Experts of a small language model.
Experts: 40 experts in each of 14 layers, 128 squared ReLU neurons an expert, 2 picks a token, a softmax router, a shared expert of 128 neurons.
Training: a variant of Adam for the experts, 5692 steps.
Below are experts of layer 5 (counted from 0) of a mixture-of-experts language model. Rows are named router (the router's row for the expert), up (a neuron's input weights, with its number), down (a neuron's output weights, with its number) and show model dimensions 0-95. Each number is 500 + 50 x the weight over its row's rms, rounded and kept within 0 to 999. Numbers have three digits each.
After each expert's rows: "raises" lists some tokens whose logits its average output raises strongly, later layers aside; "mostly gets" lists some tokens that are sent to it at least half of the time. This comes from a sample of Wikipedia text that the model never trained on.

# expert 19
router:577496486483508490401564469474543425594567552495581483524526388615551524464510442583479578487452545512471538570530578424550512413392480419460539567464474523531474419460475516516565492508488399533581428536506492476541467570555468516469568563515474432505470509540497572585511469591524479604
up0:497454548418472523512439516528517470544500454503465448468539491386571468470522491468595514596470484503481556512595503544539538427525561601495468490513488521459454518458419457474523450527464471513493536575482529485377520535449567470419506467585436502505538508464518445623485475495540469503
down0:593482450533553451561483527525557547505499464363372518493513582482408467501510546537409468526502515469509538592548554524479532590477533485416511521508456434463511431547524546564477437524464514496452553565469538516498495565391423530540523445449499457481439596574451484532499519434495537456
raises: " are", ".", " and", " of"
mostly gets: "%", "″W", "}", "/a", " million", " Albums"

# expert 8
router:470522421526488522503535492497532558446465430542519436416441415485491445516473590486494449558421582530508462633457498519599514539505533469539426485527541427495535461500456501458443579444440542424534544447488481437527466516519463584488524532499492536517401436517488515480469507440398454436
up0:471468526415550424521510646468487534577447444462548394432479515573501492507528540447559497453542467493512501491469539430434522439457556434459448497464586528576543489476465550483492551536537600449492464561497562493402530503417507482445519441654482562515553514439454514533426470474574454477
down0:550535484544590394493492526505473498473492501575496464545450485515531557497520476503532482515528504546571530389480624483503509580533529532554502513503501593524506435477470432530462508499486565504480580588590562452489464527422551507465537480512395442524490436470576492481530582582607483499
raises: "em", "ry", "er", "ers", "ig", "is"
mostly gets: " Z", " Al", " Sh", " Y", " Ch", " Le"

# expert 3
router:484482542449499511510427470565480424478567551512570469558613440554557587449532359529539531476560478487528493572578595510508539358433484469478565499430523511502370542575558477508591468562568455481525434475471472499494508508505480535543515485509475551542591567587552576521500441468523413510
up0:453537491474426551474447550588430533554475529541502470529521474528537467491440475542488468563542481353493525487506530499495528594523421546528572506503538500394552443505455447450446491547520440566537483493571600584415453448454435532530460487588443425435487529498536410527574456432457494474
down0:413484427505508476513432532528521456478582483501560570527515535561489584580565520479480459467538435526568511593496465468538567490513517570474560481475656530534501496455529500454499442478513536531457580424489473504429525464518448470541530530534514533485482511530562418591504558453530542474
raises: ".", ",", ".\n\n", " (", " and", ".\n"
mostly gets: "ations", "ions", "ics", "ology", " information", " episodes"

# expert 18
router:547482434462513491495519512441549429550495450494543551559398530466414443446458529620546586496488571492577473501581475519555497530558478506499474483490430526431484532466555529476450645475525434486609573497529525430478557596523555471487550557592458481607491560474458491459520483556402467478
up0:416594505476502461596534540517447493465478548443483402524460495488516445457516546534483516507542514423488555470565476493505572558566565576489558539508533462556456510503545462570451551446562607530530497506618571407431462479563488428573473624408553512415481500632475433507425508527574489598
down0:452557490536409460529516476637474428531468524481588527522476457428505446547548468482495475487534586457554521487501420456500470478615531554553584536443462492660473520546472571379517595511428516520400533472466411421498576501523499509564528403516533535600544556602436559461513455457512439498
raises: " In", " It", " However", " The", " After", " He"
mostly gets: ".", ").", " .", "\".", " However", ".\"\n\n"

# expert 21
router:551505481491575413485528459531538536518391473468520472487564555485450425438393504437472440430522525471557563491490534443406480486497602490486501533363459501578466454388521488529569577452425594459433482422471459493524537438520613483430581501455572530479544456513458484538453460512477531573
up0:423520600543484484578455510495496456471460575487396467441517477570538534528516417499565547532574422445506562479529523431482540526453417493550469478513456486454541531527489477486531402446443538540510502562541533465564498672485429357501490536535421423473460602492482529632498443437429461506
down0:457528462528467570526515508508531447486428537557460511553460485528517626423443514455509466439480507539553515478438472547387442499559489532527502561448499461544485490500507571475450438491491479523465642517585474502434542499519533560546577484466479531473493455506465511520503537446493426510
raises: " the", " a", " B"
mostly gets: " in", " In", "In", " at", " during", " near"

# expert 11
router:410587492592602502504487463535495549405521478498528482516442460525504548492502560406526495437405590497517535536374517490523512422528448525413517529560459498480536510477533481495599446576489485497483370412471469482532437489417454472533526592525596473515417465504555517549481456556425522573
up0:649409524529579536488515511573467515583570520552475406520530477487543463461491527485425508471526494552396509519470594464517521515477495393500603494476514412463528487495521557532523478520473473519570355514506530455527530488486552480446570550419521504560463547474498555594464463533528511546
down0:455449373606535550570449554534444587442536567536488556548474477465474411492447569499503495505419552499579458492474545505477472552570547495441573475514489470478624451505446440500507546494398462492553467518448498428606514457550458521475491461471531530550469556506481413460519571469488546529
raises: "ound", "i", "ail", "ar", "ov", "our"
mostly gets: " d", " c", " l", " f", " s", " re"

# expert 2
router:527555468606443557563464501534452491448435441444495500531474549460505468561615489461583484499472489519492479469551469448550520566496617571509413482543451569481550599477497538493488402573608467509464411557494470533472512488551585489525515449519440568633441489471508524484432545508439563430
up0:487525514534452576513452589533481468557479588449448492449476397458540594481463523531500504524503371532603538530584560491467459539545532527496525507570525470489538444538516553505597449430471478462493556427585475505478488572500435551417586474505450470428586529452502498527617533408566494485
down0:510482427491481445566487508529509487578597580506417502585458359533401528482500514433550540507448555407558480463456423541556543390606487484524498508523504450542521573587581454494516448490509379538456435511466494555464476506444493464520539530545537448568447498457541562576497526514442502459
raises: " In", "The", "In", " The"
mostly gets: ".\n\n", "===\n\n", "===\n", "\n\n", " |\n\n", ".\"\n\n"

# expert 1
router:510439537396425508535556449494418396492496484469505490526448536501502442559506537390525460503550544441515509573468435465427467516489530526556547525438441528539453624558412496565439492537461421498547546596506521483538474464413501489525526441527546531458510498446433423469575444561511539437
up4:425567626512576538533428565547519534498479403496550476452480474535489533524481506523498495567462380473449384479545598498527586429539471411497511492521537509504507396474591503464580485473473517595444449487565546429501491463544548470564451536432563493531518467569573509594398491484494570465
down4:561531499512597501516469510497507485394449545513526478588520565464461525458449370483460570469552532418548445474509630492525464473430454524458509446526480550534456484555628527441526575475474541463530467685465459538506448521456567464517537499490570540454489405551513503555477490554438478467
raises: ".", ",", ".\n\n", "–", ";", " to"
mostly gets: "0", " century", "1", "3", "2", "4"

# expert 9
router:510565526463528534450454588446479547401422495457491603494427575473479588446461528491531506494527590437506531546525429546542545436542462515527482584531444496504464460479467476484500577408484543453519504589418396499555411408493534471589474504487493524567444381455566444451533538519459555502
up0:475547489525559507438504430505480426528475494489541484558562519557490553436566397430502541527446506542446495474423486470440565479496472441483554537511473576570554547613519552471464472495469526497556550543507495563466515460493488523455488433548610485511500512546551545579426538501450590549
down0:465519303502505525502489466537462515537498423484524471564403547473418566564451431483517500527553522486440469581409470472553489491463551567476600512513525453549541485593549434506429462491530482541483538411583536456459424603516430514433526530524661523516467522505567481467418513453465498405
raises: ".", "it", "ir", "er", "ub", "om"
mostly gets: " P", " R", " L", " W", " D", " F"

# expert 26
router:454597531493510550525469480493578499452523465445443439536531520470503373452497455536451557577507468504496451405545576442504429474427527461513544521466500480502527577461488523556515406538426558532487510621515549596520464497502555533463407498477531476458521504458617539464469503458567480464
up0:473494572527531414523533583409548506472553520561491537456506491465648515520544428583438562504436466509530528526483539468484525538517487472587540415502479430492557440555518460467506576465513459556572454395485569498517397511513462530575529498498496552531504501618547426567436490405407467373
down0:577487492508533552586539516583458521500448607613502587430467481485506482513529545521468489517486484555507513544461540453469476478472439404553486580572543530509520560467562454397527549495461474552401548579544503458566476556498456574474508452510552523527524463474450582505500603468496556523
raises: " the", " a", " their", " his", " its", " an"
mostly gets: " than", " for", " of", " among", " about", " from"

# expert 23
router:580459496473438503559518498582539509452533534445358496489509564543556549492442419534601462542612427451511548565536435545446538546498468563460554479527467530451502503584444368609468439496397503437535523542507512450519468549460505482562540553502461513453491491518460483506565537445539455529
up4:489472446446551462499507504462513459412518567531463499470474478539498354502509492503585511490515493525436504387505525470527447488534463537514472532411545473498475594546530471555446441477570558502378497520465520446477490427495457459489509421519495530501499503449504413477488524476446507449
down4:537442465470495543444482483521457455459556542462502552573489583424494522561575542596563461528480414553531583492504530520474460487453453515489418479482475433496414472517552468531564509447495594501451441500492477495525537396517504541540486400503436493449446402534453542416534467438486567439
raises: ".", " the", ",", ";", " or", " this"
mostly gets: " September", " August", " April", " week", " October", " March"

# expert 12
router:411442471407492465534528542500560499586570551476510483465496473471500561492507482574471500455475454551545541559492426482520498565615543485493493381507541502519528462563448478415449566453538524610483549587470475517438451561537497536571411476482433606498563402479452472417442563550460550610
up4:512491576531546544527403495451512440516525454485499554396511454481508528474578423513470533516586442457549503472600485437619499469508522508657453448467537511634527586472508442494570618502522572554499564457441498404434529487539546445616491494408497585477516459457504502522463462493504486499
down4:518456573514577533505556524483545503490486488604496479492560549462473434461597429524533476563502493525534498523583476428531360477449402536577449455429557398538494439506487468439471609478599518546568594454449373523515547495462523477510525399532498514515490483618498533497460502461629455475
raises: " ", ",", "'s", ".", " in", " of"
mostly gets: " year", " years", " day", " age", " Act", " Date"

# expert 7
router:603520617525434461558500463603434520554539400567524513454511491456485430485436530550441525463544433437527556504438447516538507530383504509418490464508585521525541523462554476556480484422461467503508535485541449475486574421526465556519610554461473495599468525516472443475601531445483500476
up0:506551543491545462513492473526437525514431465540520493521478573491527520484555434491523469559426579443491536611455477568510554437539445541519488510456475453464546557458454470438487514552521512466581404516469458460487416523543490550528495559484673430570533507545549457519458484418511474492
down0:427566578521521454530460507510468441546513496487539500455504494526537433488458520589541430469467444500491484534601582507563527497394499536482442555395387610555507501422521526482501582500565427517358499532494381516486537499487477609462566381481451470444521535497456549526481487454489446424
raises: " a", " the", " an", " their", " his", " one"
mostly gets: " -", " —", "′", " −", " –", " As"

# expert 25
router:417454485473563529527519449540458492433541520510520403547570529557519535452537530523571538513484552517576511583554510540521526474510496466466506468616473508499429542465560485498487468453490425439529514548461472415489561501536505502490468536386500512557521578547501504528498581413455484468
up4:547451482417486521509403484554518483485476421535565592518558504555488521612431391479598430582409483458488522514551479426551472393465499589593535525478478481489463453478507538595506499582541491492514513572489466468413520464542457495470464451525409554511486467496479554498530413599606452488
down4:452468531475498488485467444463535445514547419405587594542527448544464460501529610451504551557485518509365554424445489536508434520416486617442491491466592544487512566479524512584463472460487538455477426443590487515488490556585526551486491482511486420647513496505428529469499534474460461590
raises: ".\n\n", ",", ".", " (", " from", " in"
mostly gets: " it", " player", "]", " people", ")", " he"

# expert 14
router:516487469446465482498591495492551502586540573475589455442511456657522574494541410490504509492488604468505499566461512488491519434533567422456504493508542507534476402505523499581540478470526423461509408573489481513551411489558513517525572549443423489556614512552475579520488506487448499500
up0:401637512555457558520373409453521497426476516477406510441531515457515547538565456517526472526425537496475390494445479482458525469449483515443504534452528510494443502606546476471561527534541521499590463557562470485561621521581539512566458456436538458542492518524560520500467515480399422421
down0:567415481453488449459562517456508458552463459567560435523478566466467489580524473619418583449559533471482568459563526487480519553520459552592501474510434442387409482460496407533520481479546547497537473596441523502507447497472497510538439604485472564424491507372531476535458454507511458552
raises: ".", ",", " (", ";", ".\n\n", " and"
mostly gets: " football", " States", " television", " politician", " school", " Cup"

# expert 27
router:453505468553445538550495524453546500521468559558478555413480439605438562478460432548596568493561516478487625558410574370399459554474476569585448553510497527488551493648481438480477428472463478473534520503504441494504443547472446482503467497589482421512496580590493554577545471461475477535
up4:505451553531516521543502597605524511477478494490524556442491602422516557529526483515536529629534540503377510471452497454566495465483515426525500479451603512462494448493508546646397537391445513425523504528531488529541497474521467419436581435491471498495542484477530426569459466517468580429
down4:507565489471542374517485473486475575533589547469489555452515486532445527498549584443402563450467550562459592380436443512565463498545534390378489504543523562534480558580519603454509521557395544476524528551552479512395471513472434552514560526555477620512480416528454547483602540546534538505
raises: ",", " and", " of", " in", " to", "."
mostly gets: " water", " head", " rock", " air", " light", " road"

# expert 36
router:436462570505471455535506507488570498488525524568476518533437475499558510570502597582462461501460472453541478538436457509483466499562404459473516522553445526571559426465577541508499589429475468425482502470442542445536491506447507466475483481431471403414437487488539507440425468405597436541
up0:474536530444495435615407523447463458476541535457467376510551435614554570477460500488550541457525534392513516524520503467500600593427601510551462480567533415537493403627529491458453524467603508510444443517448502397546397559504545542553489561472592551554478568482415447548495400505458572488
down0:457465485469473470580494457409514492467507532423554534477574555586439489485546571483456459517464453562521577440564459503484467447467477488543458611464500542480531506460564515572585507544559493484515442549521398436462510411437578533531487389416467457454574432465425525491587440586540469600
raises: " the", " a", " an", ".", ",", " to"
mostly gets: " had", " have", " two", " has", " with", " such"